Experts of a small language model.
Size: 12 layers, width 128, 26.5M parameters.
Experts: 128 xIELU neurons an expert, 4 picks a token, a softmax router.
Training: a variant of SOAP for the experts, 824M tokens.
Below are experts of layer 9 (counted from 0) of a mixture-of-experts language model. Rows are named router (the router's row for the expert), up (a neuron's input weights, with its number) and show model dimensions 0-127. Each number is 128 + 24 x the weight over its row's rms, rounded and kept within 0 to 255. Numbers have three digits each.
Before each expert's rows: a language model's description of what the expert responds to. This comes from a sample of Wikipedia text that the model never trained on.

# expert 28
It responds to: Capital letters or prefixes starting a word, such as O in Oxford, Oregon, plus pre, un, dis, re, and hyphens in compounds like non-real.
router:151106129107150098117158163120088136155176076095170106175106119180121128148109085150116125151166131118137130119119166107137133114119104145133117170131158099121083141130132098109108122108140143136093158109107119123080092128131185094113145141152131112119163127143119143160130122142110142149140120092115102159141139115106166104160152136103129127158102138067140099158113108138129093154128
up1:143141159128117069134145107143101150157135108098126147143154147139158123068088132113086095152144117159100074137128128128165127131135097108107105169121144123127133132129122158134143128101106126083135123135102113169129142150140148084107113143099103128109135157093116155151126141110123125160139127170149138137138117152102120174182136118142151168110106170099129136194105166119150106155153
up2:124143116133110120143145135120142136155132148102127120131160138107143130142118153114183106131164121139110141080101075152137144173099120144146185104150143134128121095149133163145122142116113140132093119140131120108135084119111133129120149093129142107123155106129120146095131084126145047140103195140128132101064133149136170141153143177109125116137139109076106142089128122164099131145110

# expert 15
It responds to: Capitalized or common word starts such as United (States), Cent(er/ury), cent(er), and word-middle pieces like -ent, -ust, former, present.
router:180142150100137142126126155147123191150135152149128100134134131133106098113111132151085119112152074146126138123107074107151153099100084149147135152151135114146107125158131111145125188101142126141131160141116078180130113121143162136125119153152136098133121101114136115161152170158120118144140124093139080099132129142138150140111147163087137150139076156139135136112110117073105135151104
up7:130161082153087134129139177087115149081118093078122095103153163143126116119105138116125131184131142150114134133133103125147137157135133125138150163132174146158123101155146092118137139126140134113114145166185115136120114104160115105090174149116085127163089115128119120133156148139132093107174162153152130138108144110108085087137156127152163154137103126145151122131098135100118152140148
up8:130135123125112146133109133128108121129115156150138122118116160165123110125163120137131133179126068116101139133167082125146124131111138193081129155137121094123173142117118137110100142119108136105137129172153129154116134078129203135118172149126100126131107152141105117085144174125120126142158171149143142106111152092086139135144150124126143195074115115114127148123111108121118160132152

# expert 17
It responds to: First letters or short openings of capitalized words in song titles and names, such as L in Life, Wh in Who, S.
router:121150130137128135117124136140076122111180077128156119181113133114132137137110068160114132108159107132105110147124123141111130083094126141128104143125170141159120111149116096151129166099129122150114160133158103120105133112095121105128109129133084089113118153120113176105119169109178119151139099093088124147184111153114174107179107133129147164156094114140133147120091128122116126150133
up0:121167086117104125129128130116159158128146101127122094164110105147116128171128134117147126118134126126112140136151160117117175194102146179122124161116083169135120090143099122141141177164121168163102104140142127113137097128131063123120137135125130134124076131137145119093132093142124172112084086115108131121167130126139118103101138115083095103134075117159140131150125149106132108115105
up1:111156132147111107104174123098084119155097113121132173121162136092134110118139134105087158154097137137113129131119163138156108086091139104134116152162090139129130106104135061132125107090109148119157123089132104122092117129122117110157081103157110095126143135108096117129137102110097142145190095151150142119168090130141094093098144148146126120136128127151090135120118121092136139145176

# expert 6
It responds to: Word-final suffixes and common nouns naming people or things, e.g. pianist, chairman, teachers, member, group, player, species.
router:147139114109113114115128161150120122153114144113147117156104124147142105148088114158097129128140106149137124134106095102143148112120115137121122138137171109134098103134161122141089209119187165174121140099120095192115131145128154143127136152142127086116131108114096180162187100103161123146163139133105122133153135145104184139134155149093133159127098157129132144132115111112096133106108
up0:142116122145142106150116119137133113101140139094111119132107108147089146145126137114112104167095128087161142105113146114134181125154122109113145076177095111147097091130128127137132144101134164127133124171113130143111112176098140161153132175076185126134135118136092118126160155129184099134107097171145109125139124107121098095158124102142095156130132174116136129156151115119112088136085
up1:146148158093091123130097112119098091127109166069143157169122139128117146166146146088113130130111132099100110150160177089138132148104142127159124153179142111109131125132126142095084121166108126141112140146138126153096104149146129135152095169118147129127138114090138118158143163110144158124159147092147122146133120090114092125140139155158103167121115118169126137143075093112099089102104

# expert 3
It responds to: Prepositions and linking words after a noun or participle, introducing a phrase, such as of, for, with, between, during, including.
router:152117147147100135135162156115124129126164113088159136143134119148160110112085095168102131118140109148113117148117111130138145122101113156111093155171111081147122120132150105140102131146139161141100162092105103143114143148140139116140125151172114102097127126131118127146160161120160131158154076113090107133143094131070171112134130164124119187150123133119181140122087125107094138121068
up8:110124106130125135148090146120135137078127114169127187140165137131169149108105136123134132128133111129167163125119161151145124146162143126146159128160131088159133146158205132143102119186119110134131132146151138142067174136095138132146167105103148094157104126120124157124156127115161101138110139108145186131175110130104184128136131136138114152133131138156110123137165132104155112119135
up9:123109106083103118132142145075156129122157131154130139093163058130120108123127125086119159146143170155087117155094151139149140134121103142093163152117139111129118115126141135144109130110149131104107164116156099151128168136141133118147142084127094183118138140107098132096105120158176137102124115081171117143144136127087122136125120128077149090094159106161168118143149113137127126092120

# expert 41
It responds to: Suffix pieces ending nouns before of, commas or periods, like changes, suggestions, importance, plus common nouns such as people and life.
router:151120136123109129104136202167111100136125132093149123134118134133144106119097127182102108105134117136126130114107107134150146109121105178123120136107157081135108124156140092149118179143140169150131145111138112149125151151139134138108132156125098100109145085084120206156175132108168129130155116113076118131174138148101183113129143151129125147161086143121139157122117117113123151123126
up0:114072134131111133150101117113133091147139091142160149138137134120136150100134144134098085129115164152142083074115107132090097091136125096124154099149131145146120103167144158149135108183159136124127140137165153085118099131111126126107133173115106132137108122156129136132147064093121136099082140127117138139177108163081111106155137151142142100119127158137130144139148150105185130125104
up1:133131140125160114136113130146128140151089114115150141085111124094128119127172144151164111132133156124129124136124106132192125142150154116165115138100138111087116113125111092146153119176136133103160096119140151143130144093148128108143122130169111147203128116113152125158095156126099137126142109166119123149107131122171129100180161123119100136151064095132172088090123134086107131096109

# expert 38
It responds to: Final letters of Eastern European, Turkic and other foreign names and places, often k, i or a, such as Tereshchen-k-o, Azerb-ai-jan, Queb-ec.
router:124157115123116116121136161166104174125171118119149130171116132134137093136111104142082112123157127122100119111073093138161130079117126146158129140138153082132118104172154132138107144140181160132103120117079100134132102161145112105126106122122095125113131070086125173148115127129139139103150122123120122149140125124127155080158123175097178125157102117123149095123121084142125141121092
up7:138136135104126102121132141119089128117124120163103122099146222136135154114115122125156116131132117137130110144128136129140130122142072139085121109150149121119123151154146155142114182116136127141113112103164135166118110098093114104128170159162125145162074070115100127139156153080109096111115135122166176123138159114109136135105131190141148106094129126094134144140165149157107119135112
up8:111100138115140104118149143169116111124156143122138127123110113131155113099156179125098163156114173122125145148112104142067105107166156132104100133129112110094093133150109150105139096139147143131119161097124138154100091148147143121096105149115118181104188150127129175152148145146105131152112170147116140142114103141105142169112118184158105152123126129148108111140104099129159159096084

# expert 37
It responds to: Digits, year prefixes like 197/198, decimal points, degree signs, dashes and parentheses inside coordinates, scores, dates and table figures.
router:151133161112119127156143124152119155157159121103188114132119151153136129072143139145112143084132112150153105125116103127147138121102125129128106165130156102132077057133149094150120127121127142134144122129130112149090151107119164108101135158158090123117145113108109162112181132128137139129115077085096104152171103099137181095144171126096165141109143133095139113116111142110104148127111
up4:120116067153144082159127111112124128148168162109098133121108096149113111132123155162146075141110129132149101155099126113160109145142149171132091148127152104161158159156098163119125142114137149126144120128105120103156130131075126147146114078116126126145138085153133173148151165127147121186121091181122143091121100090102104145134167120133132113130114106128136119112133137109085140159137
up5:146114161093131108116137140158159117172129129114169113101162129080123095113146114147152099118133173107135112148161158152084104131120185127146139138088123136076090129131136090125133138132175133157122131136133144117129102115148112108100144100115121100149120111150173156116165132158099107098113123155103140120164123137105071108163138084120133152143143135129149132105083075146143144163117

# expert 18
It responds to: Word-start pieces for Latin-style prefixes and syllables, e.g. re, pro, de, se, E, con in produce, Prophets, Deathly, interactive.
router:139139143113103103106135127129106146162164113102173173164151119172148116070096077138090170070155112127130121118113126125155143137123123161148128145095158096121093142119162127133118124125143134156076132154115100174099106148110128104145134116154128127125150144143085169138161095101142175125148132077117113134141122112134163116165107103144111162156141139111138099130119101111134102136120
up1:125128112129125117127112138103143136107146090138177096138135149120091164110137119143148139167125164091114141149163147164133108123133128159080123139159106105174125157133101148127101162105142119131141158144138132134124129102131158105073132112107116090099108113156129074130133094074138139173082130131164093148146171091120139185117104140111096144102093105112122149118140094104138131160137
up2:132152143101116137140158102110129098098095108102104098132121131108129135152144108139168156107144101132130172164137160116132086128126157151165096113139128120138154128104103099099096171106118098121095110106101158120141073133116108115137154134111149154127116152124114138154102126118119129170106115142160129196166099118113154158186143126103175168134113095092112115154080120110143095126122

# expert 32
It responds to: Numerals and digit pieces in statistics tables, scores, percentages, dates and addresses, such as 4.9, 21 doubles, 54.35.
router:137130136124131149139148150153138159157154134113165106168108120155143145113132110160116115106174139114132115135130112156156140113119115132159090181129151117121070090157173079129127142122158148153131116140088145138121107152139150097123101158145104129120140108122125134140165136114156171167133064065100123152140106128146191118141156124099161158123130113113153113092089120116103113111110
up4:100123095138106151144136124123121160078104103135120168086069109112135076115155074129128117140124101130149091168114116147133156131107172150197091155097132099155112140131157155137107153116128163123082140100131137133098108146111097134090172115151160121110111152194129121117110132108112132113145117138154130114151124157123094110132112116147106142139141106167124113106138117132122131120167
up5:147104186112090100135143118170086139128131106136137140127114146108139154113151070081163131136086134132133111151088172113106164164144121119170133110127151141122155122091182096115164106122114138133113142154133152206131152109144104124124141134164108173131132124148109156089134124137146125122160117131126135102124146126125102088148114156135139151092114110097110134140150145167110117141088

# expert 21
It responds to: Letters and fragments inside people's names and foreign words in lists and credits, such as Mc, Lawr-ence, Mic-hel-a, Łukas-z.
router:173128155148129121124151150141126145123191081122100133155122114138096122132111094130089144091154085112118123127089121115134126099126115155151114168141142147133104098144151093168115144145147109165114147133130079176125119113120139099123127142128113110091179088126092141123157134124157138141162116144119137136151132147134167095178138143076112140156100108126149135089109116119118109112059
up1:116154140088126115143107144090162155132078135133118084142133140117146134129126164111142107146107178113132129101145166166194125145115094116122159120135150116121107187086117140113127099126116133142184089126142171092134155119127113139152153096142152131120122134098142101127125127136117166133117121039162140179106095145137144141119124124157138133151149153124123118148129119123130084158139
up2:137089122151114140133152138142083163152167135113096155110200104134110120117117144092121171091113162165118107144134156139134089127176128136107099144133119162170127165145166104155119097142135120112117119146161176120121142127156075137138126133120151105087155140130136142132150102146158101088148091148144155103135130161141136126163129167121125105161146119080140115138123093161105127131130

# expert 55
It responds to: Nouns ending a phrase, mainly countries, cities and plural or name endings before punctuation, as in United States, the city, the town's, nest-s.
router:147140147114105119105140146163107143125135101100131097153109129148134066148094072168087122105141104124096122111090111125143105096121088152105143143130153079156124106151155146147096184148154173186131146104127105144109121163131132121133112157142121099102148114098095160135158113118156164166159135112104123133166147121126147147143144159074115145138104134124149126118104100112140140125123
up0:165161160141133112121171118132134105148130153118145116126114129174138123124112109152141132114119128123108149152130101126148134134113173143163120152103116131116152147132120153105161133112081097111108137120154130121125109113153155101133115130084065134129103128141169154158153129117112103137108182056154162135103136128169134127135158141171097139099176181117134153092147131133086181121097
up1:139146173147110093133067121140106096084140101169142122084106102148129109134102093128153159155152102081135123160144141132123095141146172097159145129105129113149123166130112106130111158187142151123129130126161141133160086123097089122146132136129096180133145098127124134152147152105127121139144130120126100130162124128128116096121146125115123201102155117134137131141064113154153133147121

# expert 20
It responds to: Middle and ending pieces of Latin or Greek scientific words in taxonomy boxes and medical or chemical text, such as Plecop-ter-a, Artiodact-yl-a, amyotro-ph-ic.
router:171149105093108103096122139145122173126161111134156133140110128144153115090117125176126165115154105126104109109143115120143112101108101148148091128145156121136090085154148108124102150121138120142135141116130112168082114163163143134137094105124107093105133103136071126120128145108163125135177115111068133103125140135123181089113167155072107120149115143109119166151124101112094139121112
up0:142108117111088070142085133132157136117163140063145120135117121116132121157107131156097133125092149139127150130113125153147163133144105132113158145133170092129131140083140098136107135136122114106143121089101161135113125099165154131096136145131066131082093135142165098103102186093119112100163179157139135119092095132107141141131114140133135161107141102147131150134142117094149165105119
up1:099140140098126141108089121085126094158109149090139138140116118143114129151119113150121118146149099112166134103171162116146139134127114100116115153191123108117111072157092130123152101141134142122142115107134108176103151122164145122157132160102123118121127100137108127114087159094128096133116136134123086131170106099173105139158126138169107158148101111107136158111190099119135115191143

# expert 34
It responds to: Vowel-consonant pieces in the middle of common words, such as ur, om, am, im, as in p-ur-ification, h-om-icide, c-am-era.
router:177140131109125113113144146124102138137162110138187134158104106168118106091140114144130098113112086167136152124122101121128134072102114156106101125148163142143108103156165111151107161126120156148103133100131136199112120125129146134155154109112127114098117122124135160146143163110151176134130099120083135149156109119074136178128120127084137169146122111083108150127107125160112152109116
up3:129122150151105107139132167154161166121108135146170105156148092075080094166120165128136131146101120133126141148108105090120152152138104102155155116140151139126144114142146181146120159142113114151089082139151131146144145143100076143097131148156149158140114128143138104125171124103124133108156178137168108136152113141094094133130158105118100143181120078138120131131163135123147098109114
up4:118121182129145158150124152142153126128075157119130131100125129138159141126091118092149145101115125064119134095123127154120131116143093133137146097144134164132124137170162101158145122132137129105103108144141185142135128124118089154093133167133087138109129102083131133164094061113154118138165169116128143106165105144121139151160106109151169147135114140078149127097130127113143093103144

# expert 44
It responds to: Single consonant pieces like s, h, b, bl, wh, often starting a word or its second compound part, such as Share-h-olders, Hand-b-ook, Cow-b-oys.
router:165148131156142119134157175147105122141136107121129100151123112120125114113113100177128102146143099145088126163091094124137133080087127140131076145132152144126086114148123138111104164152161131140113098095131100139124165131134118103118088135136118118139155094146124199094113118101188119144097095074111124151162099120113145064147121160143130136125129119125123128127104111129133163102104
up0:094192153140126078117107147107149129126129125138195119143141133124135140170116163120116143147123123127126138152138136160188131165159113154141065121092068134139160079171101115149128154138102149148114134118144133120119153136146135131158124112140098158109127117113138140111137144119166098122136122122115130147139105162124080116116136161146186123115123093145140134146084148102099150088117
up1:167124131166112121131133145149129134152120136097117117116096113124140150136094062166176119124121142112116122136150090143150093091094121101118110119112109080138110159095123118128091093172131155153119159121154127143139173170114101127103141186137132086130120140130135155117084129124100150135111117106132176107126126156136118088138183127123121107140145136167114150161100154149166161103109

# expert 35
It responds to: Month names and year digits in dates, such as 13 December and 1995, table pipes before numbers, and CJK or Thai bytes.
router:167130160115109132115120114136113141132145110141162103136104131125115116084164092193098134143137122152114134159108073123112166129104129124135152161126128100157063108170132130137138127162142138178133158124087108122116113125158138127143152170132079111110135118126130150147169113126162148115116090098156112141173093151124170078143178114122137139132139126095130158109106108126110157117110
up0:132139116113150140119150153106087113104134120100160089094105094114137135123131120105122152129113104134097125120160096136113144114136167103143121073117108123127120165150138129143134147156159138176118094116168069082170099149168148135108123092142090173141098119150101093097158131137120124127155138120139153163124157123096176139105093114175158130155123146158158111110093155114116129143115
up1:111128126145126143108121151130123095109114144063147104082125132116139145108133123129080152153113130116119112123149095179133106124154123159130102097156140132123142115095180127177156154138103094134141099113121104138097137148109124152136126151140121163168115159136082123098083122152115156122132128136151106120137121120143180151125136094107153119113126148196150076087118120173080142135154

# expert 63
It responds to: Prepositions after a verb or participle, such as with, by, of, along, against, plus am/Am beginning among or names, and J.
router:158111163129085106118123155098104143152157107124141149138098113138139142140111094180096087130129126136138133158150119117120139095086114121125093117144165097171128097159133086167117134126141119139090130128133137138113118142105116139131116156167088119096158125148100103149165118142188137155145111104099140149146125122086149109152126136107125140099105114132134177160068126110102139085072
up7:162127137130150128091147164081134131128108105100104104113124104089180136107104163165118141140131118148155120114115139115143146128096146120139130150096123151113149114090098152168144135145131124133116075106148135153124091135169104127103124099101126184137148134104128143113110094141155127123115132091190153158163091102116092120154097069153153152142123101137146110119095108087128167135136
up8:133088132160112110158125114135118116127155142133116139121146107085131120096085140142137136116125174160144146138190123137091133078105140128152127158098128133127106118151135101090108080162136138161191168121126106123153133139143125099133115149128110149162103168138125101119117101148100142138135150154116134086148155100108162183151153102157148058104109141131147151096103108124134104114126

# expert 50
It responds to: Lone capital letters, especially S, W, H, R, K, C, starting proper names and places, such as W-yatt, K-eita, Isle of W-ight.
router:140158125126143105123129177151124124132171132100144126174105143144136113105123135166123124127133122118115163139111095140155124055114096129146131153130183122171085056150145114145129155109131120147119153117140106131134128171111119073118116160171106083125136117139096121101112165122144119102123120073130154120145108157133152104166123140121114118179123129106173101097097129126139157131116
up0:140095163134126129132099104128138159146097143113131141116149105124172103103140135130141078132115103106089130145092159145106151165088104142118130174143109139112142142122133132163125133144093113114145069154132114107166090144095174144126123132144094126184128103109124132148127102142155087111163100112124131160142161139116158119138140102190090101127120094162089133086139111148125116167138
up1:109154152095131132141086126115133139109134118114120146133131150149131176147113076129123157164115097148123169114136133121127107104163102119120110113191138119136133118118117144109094113084158114139103121142126074110163127170165156106175110123124130130153084153156154122149095097138153144143150179148125138143112130125109108109121121156126101107152123107140110108201140089137072130091102

# expert 42
It responds to: Line breaks ending markdown table rows and |---| separator pieces, plus word pieces like Ch, Gu, Afric.
router:162142148115120094089150131144072147102160128115159090126125149106136103125119104138110134121175100153118152122142122101123132105117093158132166145181160144130096091146130100162082127132153158114082155143129100168109121124129125155143164137179127118135165151099085148094165115158111128138131131100124134144139083138114145106112112122080115137179110150133126108114127098108140128080142
up1:095136127135109123166149120128128135102175142133140094154142158112164106133124146137096152134179177131131106076128142124142156103102103140114107181127113165147147140145132144178119174137111112145104113134103161115109145139142076107137166110154133145103133125135135076137120126162152127115135117143108102103138146064121123126182129117147080121134108141151106130154143101101167081133095
up2:147149128077105138111158099143113131097152159138129161163079141105148107109148106126143116095085129157113170142117142153148123147151134110085119157117117123110122153174113141117147161114095113110095121170150184166143135168123098117111130142145124100094143113130137145080068098123142116136112142128114139154163113147115156113080096125090145119144131087119098101106109151104108158119122

# expert 39
It responds to: First tokens of table cells and stat abbreviations: dashes, zeros, single capital letters, percent signs, as in ERA, RF, Nominated, —.
router:123154150120104106108133134141140140146180111086122144186089170155129140141125103152122145089163112130115127129114122155139143109081101138125114162141152125141089143156151138130145142097158135156095128106094124153150155154129110103112152135142112109098133165116064139137103126121143168162118104071119109149162093135122173093133149110115167113153111158136136118095065128137140119105124
up4:125135153112084157129113158126108117133109113131128133126132119103127148085166128161185130093080086186131171149141155142158157106155128157146140150109114158151114123106051094137130141135127098144100134110112111152112100077115101116103175135126117131127131126135127129110143121142134110135106169120153097120108141122113101145125148165099141106111142115087136070148067110129117132134138
up5:129112104127154112104134144147082173145133112137136131153093132166100135129152126064128129168131127110109164091113116063134134135117125160148108165114081135109105139140094162138117094104127111123102100102117122116122129115169114095160113117091141115140104110098107137121134085115102156156093124134141157146135105097114185164126118135117171102122096161074132110141106090132150137137146

# expert 52
It responds to: Final pieces of names, countries, and acronyms closing a list or table entry, such as KNVB, Scotland, Honduras, Saints, plus closing parentheses.
router:134140147129133130121124132155119131128167120122136083139081132157146085131139106156089130107169116123121135131108111091159148083114107159099126171110134086125136086168156106131122175130174163175157146114115101143107122140125114116118124164129116099104122131140111175128163119121164168166140131096106144171167116122125180094144148125067120132111105126145144144096107115101143124155121
up0:150119124133119132098128080110125124112113111094150137141152121130107133129138120132109158129115153124151150165147127111088117107137114121116104135128147142123098142078094114162144181119117066138112177128105154114081136143106099137138141135124124143143137163112111175138096156125143129119160153134158115113090135139131129108104075141165145098132135062147088190102134105143130120190166
up1:113140085111079107159135102123098181128147119125139099164145140081121099091142146139121183125151117092111132101114139160115153131125075106095107155150090139125150176146120111125101162133156148113148102108126140129120147146138119120143095176158180138146094127092170143120099143124119128126140084136143113139125134139171164144128113138143156161108163144106148089148087125126142112104119

# expert 31
It responds to: Capital M, L, N, K beginning proper names, often African or Asian places and people, as in M-umbai, M-ombasa, N-ieveld.
router:158157122131136125122145139113104170103201115109135143188098152142143115128128094138108119120165109134108124152123119110105143049120128101141133144133174120162070085159145133150137140112153154147128121156129129113159132108125149101133135119158101103119149129126094167153142129104171152122151133113127121121128095130109128072156142146115144127136087183125163114142095127131123096092103
up1:165128133093148166158086119148164125149149108157104150153117152098148120107137144170130122116115121127139105129116117146140167078134131124129129129086142155161146133133129127124149142116140043089114099114115162129152189121126143076152148116090129099146092122112125113121159116151153121132147160098144135125128155122123110104175106132099131125110111102105153164158119136081074103120152
up2:143143147172101125138077128059121153123170115143158149168144143083128138130115120132117167110119152128155118132128150124112189147107136138132181127092157119131159102116107133141128156132156166121098125090156140115155129126079123127136150105136134131164110128109138160135163091126139142139179172126156116121141148129087136162126145149129093112132105131169158157079126114133132180138124

# expert 60
It responds to: Auxiliaries and adverbs like would, will, did, so, plus abbreviation pieces like i.e., etc, and prefixes al, imp, occ.
router:146155164099083097109114145133146161148098098096196116196115130125128120098132113153105121083136118140112114124122098169128126102127128131137083129136112103158095139130138129166104119131120152130099136119144114136137112113086108092123145126142110101117159137140101142129143159120150154163141084105126108125190125118114120077147121149100104156166122109094156137107082085097142126109111
up0:112104126135161123108120150145185093142169109122093122122115167161120129104083101124099118158144119132087134117116108131115116155143119140156151118095127144109124139138127148157110079090155148107120119117082138168116083135151143133170136106158115131118114134131182116092138127108105135114131123156151072095188135113121108157145093120125120120159170153154129183095098158120120151114149
up1:078090149173115101107097140137079119133124148096159117149103120123177165099156094134135111164141123142117120125069132144124110167093145155139104134125069168125162156154129122152131148155108151107171119098168091122149083115129110103107123157131088145166126110113149150151128125132133097125131124123091119140107136124130094127111113144111185127136104106138114092131136145124107156136161

# expert 54
It responds to: The preposition in/In and word-start pieces like In, An, Al, Con, Mon, especially Institute, Interactive, Initiative.
router:160131142145117130130154147112082186132148079105196107147106136162124128103125102160121117147167134114140171131119143098108132110141147112145111161170123098147076148130155090110116116131156164130100169119090151147089122170102142107163138115119113078118137114109111158127163150108133144125164101123123131103126121160108163134127134150121111123143113095117158127067139127122100112113111
up0:123102127154132161110118097094099116131129123144095141092160158125150114119113113127100069120159098129115142100113124086124115118121081097137147128127126127092111161109135103087087078108128119182127139144125107142111114142095137105176121144125122151145168184142150153113137123121122128139173119096095145145141158148143137097134083132109155116125196145179145152133145129102146142098109
up1:126112087110100133159102142148151097123080145113130151149145091131131142091140116161092172133149113135125151101159182141140124141118088106144147083103153125115114156125113138127126109153119111148159164160159123097101120082127143145161161091153115156068137131137127138136136124071115090113121167105121106134136069105102119102131109159088149146099138130130099122106144167120144141144116

# expert 8
It responds to: Given names and surname fragments of people, especially in tables and lists, such as John-son, R-ons-on, P-aul-auskait, Sc-ott.
router:151128140134120122120127137117080168174177123113145098181108128111139083124132079170096136122133125158137161107119100121140153073141090156155113120124155114131102118131189093123118156139180150163118128151100104150117115108137129117103105128119096072099127117146127132128121148101130151157137097125083144134132117138092149105162125125093135125130108112097137176081130105132103124101129
up11:127085109119132138128095139113113203148107091097172101120112111092115088123093119155147102113150104128179137144140137159126145142130100131134160133126141113090131105124108135111097129108141132154127159097095150124105116149151131142118140119070122120129131140135115150128138156111131137075143138208173101097122099151106171121157131159117146139090096139110102146131150125176108145125124
up12:095109093135097195155124134099184151141146131136188119133137110097094100110094120137118143135105133150142147127098132138117148144155108094141145143128121165158148123131119160154116176135170082124086134134110130137101111145148095099170125150101091135110106130124139119148115172134093130133183184144128111136082110132174132148114103111120163148144144109120131141154144134091114136135113

# expert 59
It responds to: Word-final pieces of labels in infoboxes and table headers before colons or pipes, like Resting place, Coordinates, Turnout, Location, Total.
router:139114119086109126127125161145118116129130148101148098149117128158163125153124135179121136106149109160129123116101099080143172093082129152150117145139151091167125129165154148133084180133161159130155119104084092151113143159125111116107145134124114101099140137102086164178171119120124152143139129111131118085158123140126167107118151123115141157119087115099126148088081092135113126110125
up0:133155118133124113106168132134095118107162143140156132087116118157093144119145109117110134150125144110138150134130117138122145132118122169111108126138141080133118126110143127102128137097084103189168093105157118093121166152111066114167119157150133127166092109157171108128094125082123132092124160134115128162178125122118087123109140124097128179118176133118147129085121134107150110175117
up1:110120150120155095119114132103115148139139126135150108151101099166164120140141146096145098098125135124110171122164157135138146127109097147138115161140075112180121133148109140144126169133118168139082167158173114105193111134159116153110107103105116152117161183131147167150116098118138094129161119154111122146156138115111108130116128168148123118086124146170126104143110141163093107156109

# expert 12
It responds to: Single capital letters and symbols inside acronyms, codes and math, e.g. asteroid designations 2010 UM_{28}, CCP, OCLC numbers.
router:144158132121103085154122137153109144134175097090127083111087128177126111132113119166092096089154091126127149142103121092161133078103126143084125164120135112111130061160153112119119142125150136172157136131130111168099123112136150094096124142131121099112117118134093138136143107099139186136144124087104132142154105123105172075139150126099115149124131126122142118129086123129129128138101
up0:139108115139124148086107121131132108089139092110113133168163074110130147146113134085132132143150158165127130130141130145125089141138118118103153072118152159126106198123078143139120129119107120111116140123093129107150088133129117169162137095113120156137110137152121102120132144123123144109153095188114099100131122117122095182129110140124111132124135131087076163124176101155086098155133
up1:101096153092164145098127139121116070132101109116112097144157117153159160147111132143144127138152121137104115147139149170114130103098098134153146113133125116116142141126131131101121165106134113188116146082153138078129075159139081148174099093117156148137092096171129112175131118151107114100105131158139144108127122123146136111132136163173129168106130079109104098126103121143133121154117

# expert 53
It responds to: Articles and possessive determiners after prepositions or verbs, such as the, a, an, its, their in "in the United States".
router:156142149102164135121122155103132152147135085088118093136134153149154115108119113194158131134134106125099165137100105108151129133058126113158118143164108117151125122168170119166105167145153129145110156113129114152113140119105142087172112129132125133127151132108121137134139125112142148140142093084130115110109068107111170111146131149094142134142079135107170113126081098124110140143085
up7:137119177131141132104160088161104127127123169146165138125161129106151120138129172103128143137125164102143120127099091146126085114108138119190127155096113153110129151143153091117188129080116116101132109139138168097086166138136144142144091102121146115137166120124085140135138101137133113102122136155174147167112092134086139139157116160158118153129083161145140128139129131149095153138123
up8:136119097128124147193123156106109107136124073138158145083138107132105134111167140123120163147108128125075115140120167123120150101127159113173146133124117113125126126135130117116135131098147135126106124151143111145139137114161133151159178184136122091132092165158183113117118147100179108133111140147148118112118127157119107092148151133103113119172118126084155084137104093143154122069110

# expert 16
It responds to: Line breaks, opening parentheses before years or glosses, and heading markers in lists and infoboxes, e.g. "(2006)", "=== EPs", "Area".
router:190135153107142098110141129133121164129200105116121117140082136131140135135145111159140124116117108138130140128140136099168126095095153133124132155155147116131080115156148159136131139122131133181124142104123063116153127109125165134150123095145099117122140112121088130124167142130118134163144130085126096151174153134131153117181176137134114195146103146094152104106110113090146124128103
up1:132111114152125141115125134134144126138138125140081133148101092132131156155070140120137150138100141120152172141105119110089116143126119141119100139120127143142106112113118146142140165127153068142126119148063158100152115106104133077154119108181161091163161123114129128100160085122141156102107149115143105162136149135122195124169147127194123092145156105118138141093116129131104133149142
up2:123158108157136132103127114099131177106140087141140162142111172146122154111133133112121113131153100152122122115136150140159110097145130147094100159095103087152113104110177120168143155121145126156122098167125106160132153122113128144142155113102140135104128122092105137120157131131157130080162147148095107158152137166091087132126077113118074171105177126104142109136163090106162126134138

# expert 40
It responds to: Pieces within proper names and place names, such as en in Venice and Venus, ort in Northern, and name starts like San, Dan, Fran.
router:194114139116103136135127142170122164171161149113156127144130083165113100139096096150122094124106136128153139112089098117116135105097096196137143116142144103151111095158190100153122137126162167150122147154101118170123137113143119137152094119133145099111118155100112135156124140146141136150119148100098097149158126145121155113185139125108117132124096101147143146107093100132099147119120
up1:124122117095087149155126124142120106115170148120090173137125090158135134119173106159132118111147104201125185139165148101112127118128135110104153129135093154144125163114138105143167176111132106115128148112127108132127136137136155079113146155174123128101138189106169167123135153121119129092098131142156165134086100114107131141143110128140169164115140163093105127123126131123111158128138
up2:088155140174154141155112146136163121126126152127154126127110152125106138109110112128143079095173066120133110169155157145133138168137122131060169141141141161099105117091152137112135117100118120164149088139186128135104076098107145143140144137135119089146128102119177155096112115100107113121136161117123164104126110136097127134106139136127117130104122114144116151177145112138111100127093

# expert 9
It responds to: Possessives and determiners before a noun (their, his, its, the), plus endings that complete adjectives, such as -ical, -ian, -ited, -ater.
router:165108137131139121128142165127121155139131112099135124133129135155129097141096111175097125131153081137131108167112098127143132136111097128113138136143125089161124126141155117137090220116141152175099153113111106160132106153106154101167113130147127113108130098107109135131171130084160130142117117109104102129130118107117186114122154151076133159129078133085165121118093123100114136136090
up7:127140183139090140158092156090118115143126161120135133141144112098142153099090095125110133135128112163130107108116154134117143140157127113162152144113128142113103127125149127129110153106132139085153094152130102121158145124182140173181135148145119128093083120114157161139123180138189148171138157111133120149131101101163138151124123148123110096115114094098095154159171107097131121091159
up8:133094119068166096125128146138164121126105153134150121152091172148124132123151131100097147118125121110140143092168125141119126108119141129146086142111148122167139115127091111114131152129081120097088136173156092083106102077161166109108101127152123155121130078140128138123139112104143103114134106150116139128161111117121096156111119080103106158113131104152129084056128140156137137117125

# expert 57
It responds to: Forms of be and has right after a subject, such as was, is, were, been, became; also accented letters like é.
router:155123185128103139120128126137095137161150113112153075142099130146108117150096140135071140128150127109115157133122123117118114110133114130159124126170122072119095097106148067151142116173160131155103132123095092131106125148164120096108132134181106108114138124127102169159132110115163114177156114087107121120140091094121117084135114131129135120173131155095124147137102090103132138097134
up0:095168111075090126115113124130157133136182085135114142131129142141109132149159099143132118129109142139087123147136157131163114096141132087060136110115098105122131126133163114107098086096118136096122091107138127140158120116142133138119128129123108089139108130169113158152146159155129167151142101166129145134169139110080114168095088166094103142116158166130107135171159138158129129132128
up1:149119094106126146098146134182102146112159108135143140123116119092124141128164132167114134127077151130080105128127154152158133120146156142074131135112108090096109099142109131137106089142140094110068156145103176110154146130148123197154127161154189133119120167120117135137152133135122125147171131114115151102113152123132111164113152165132132099113148101133161128155106133154141152138113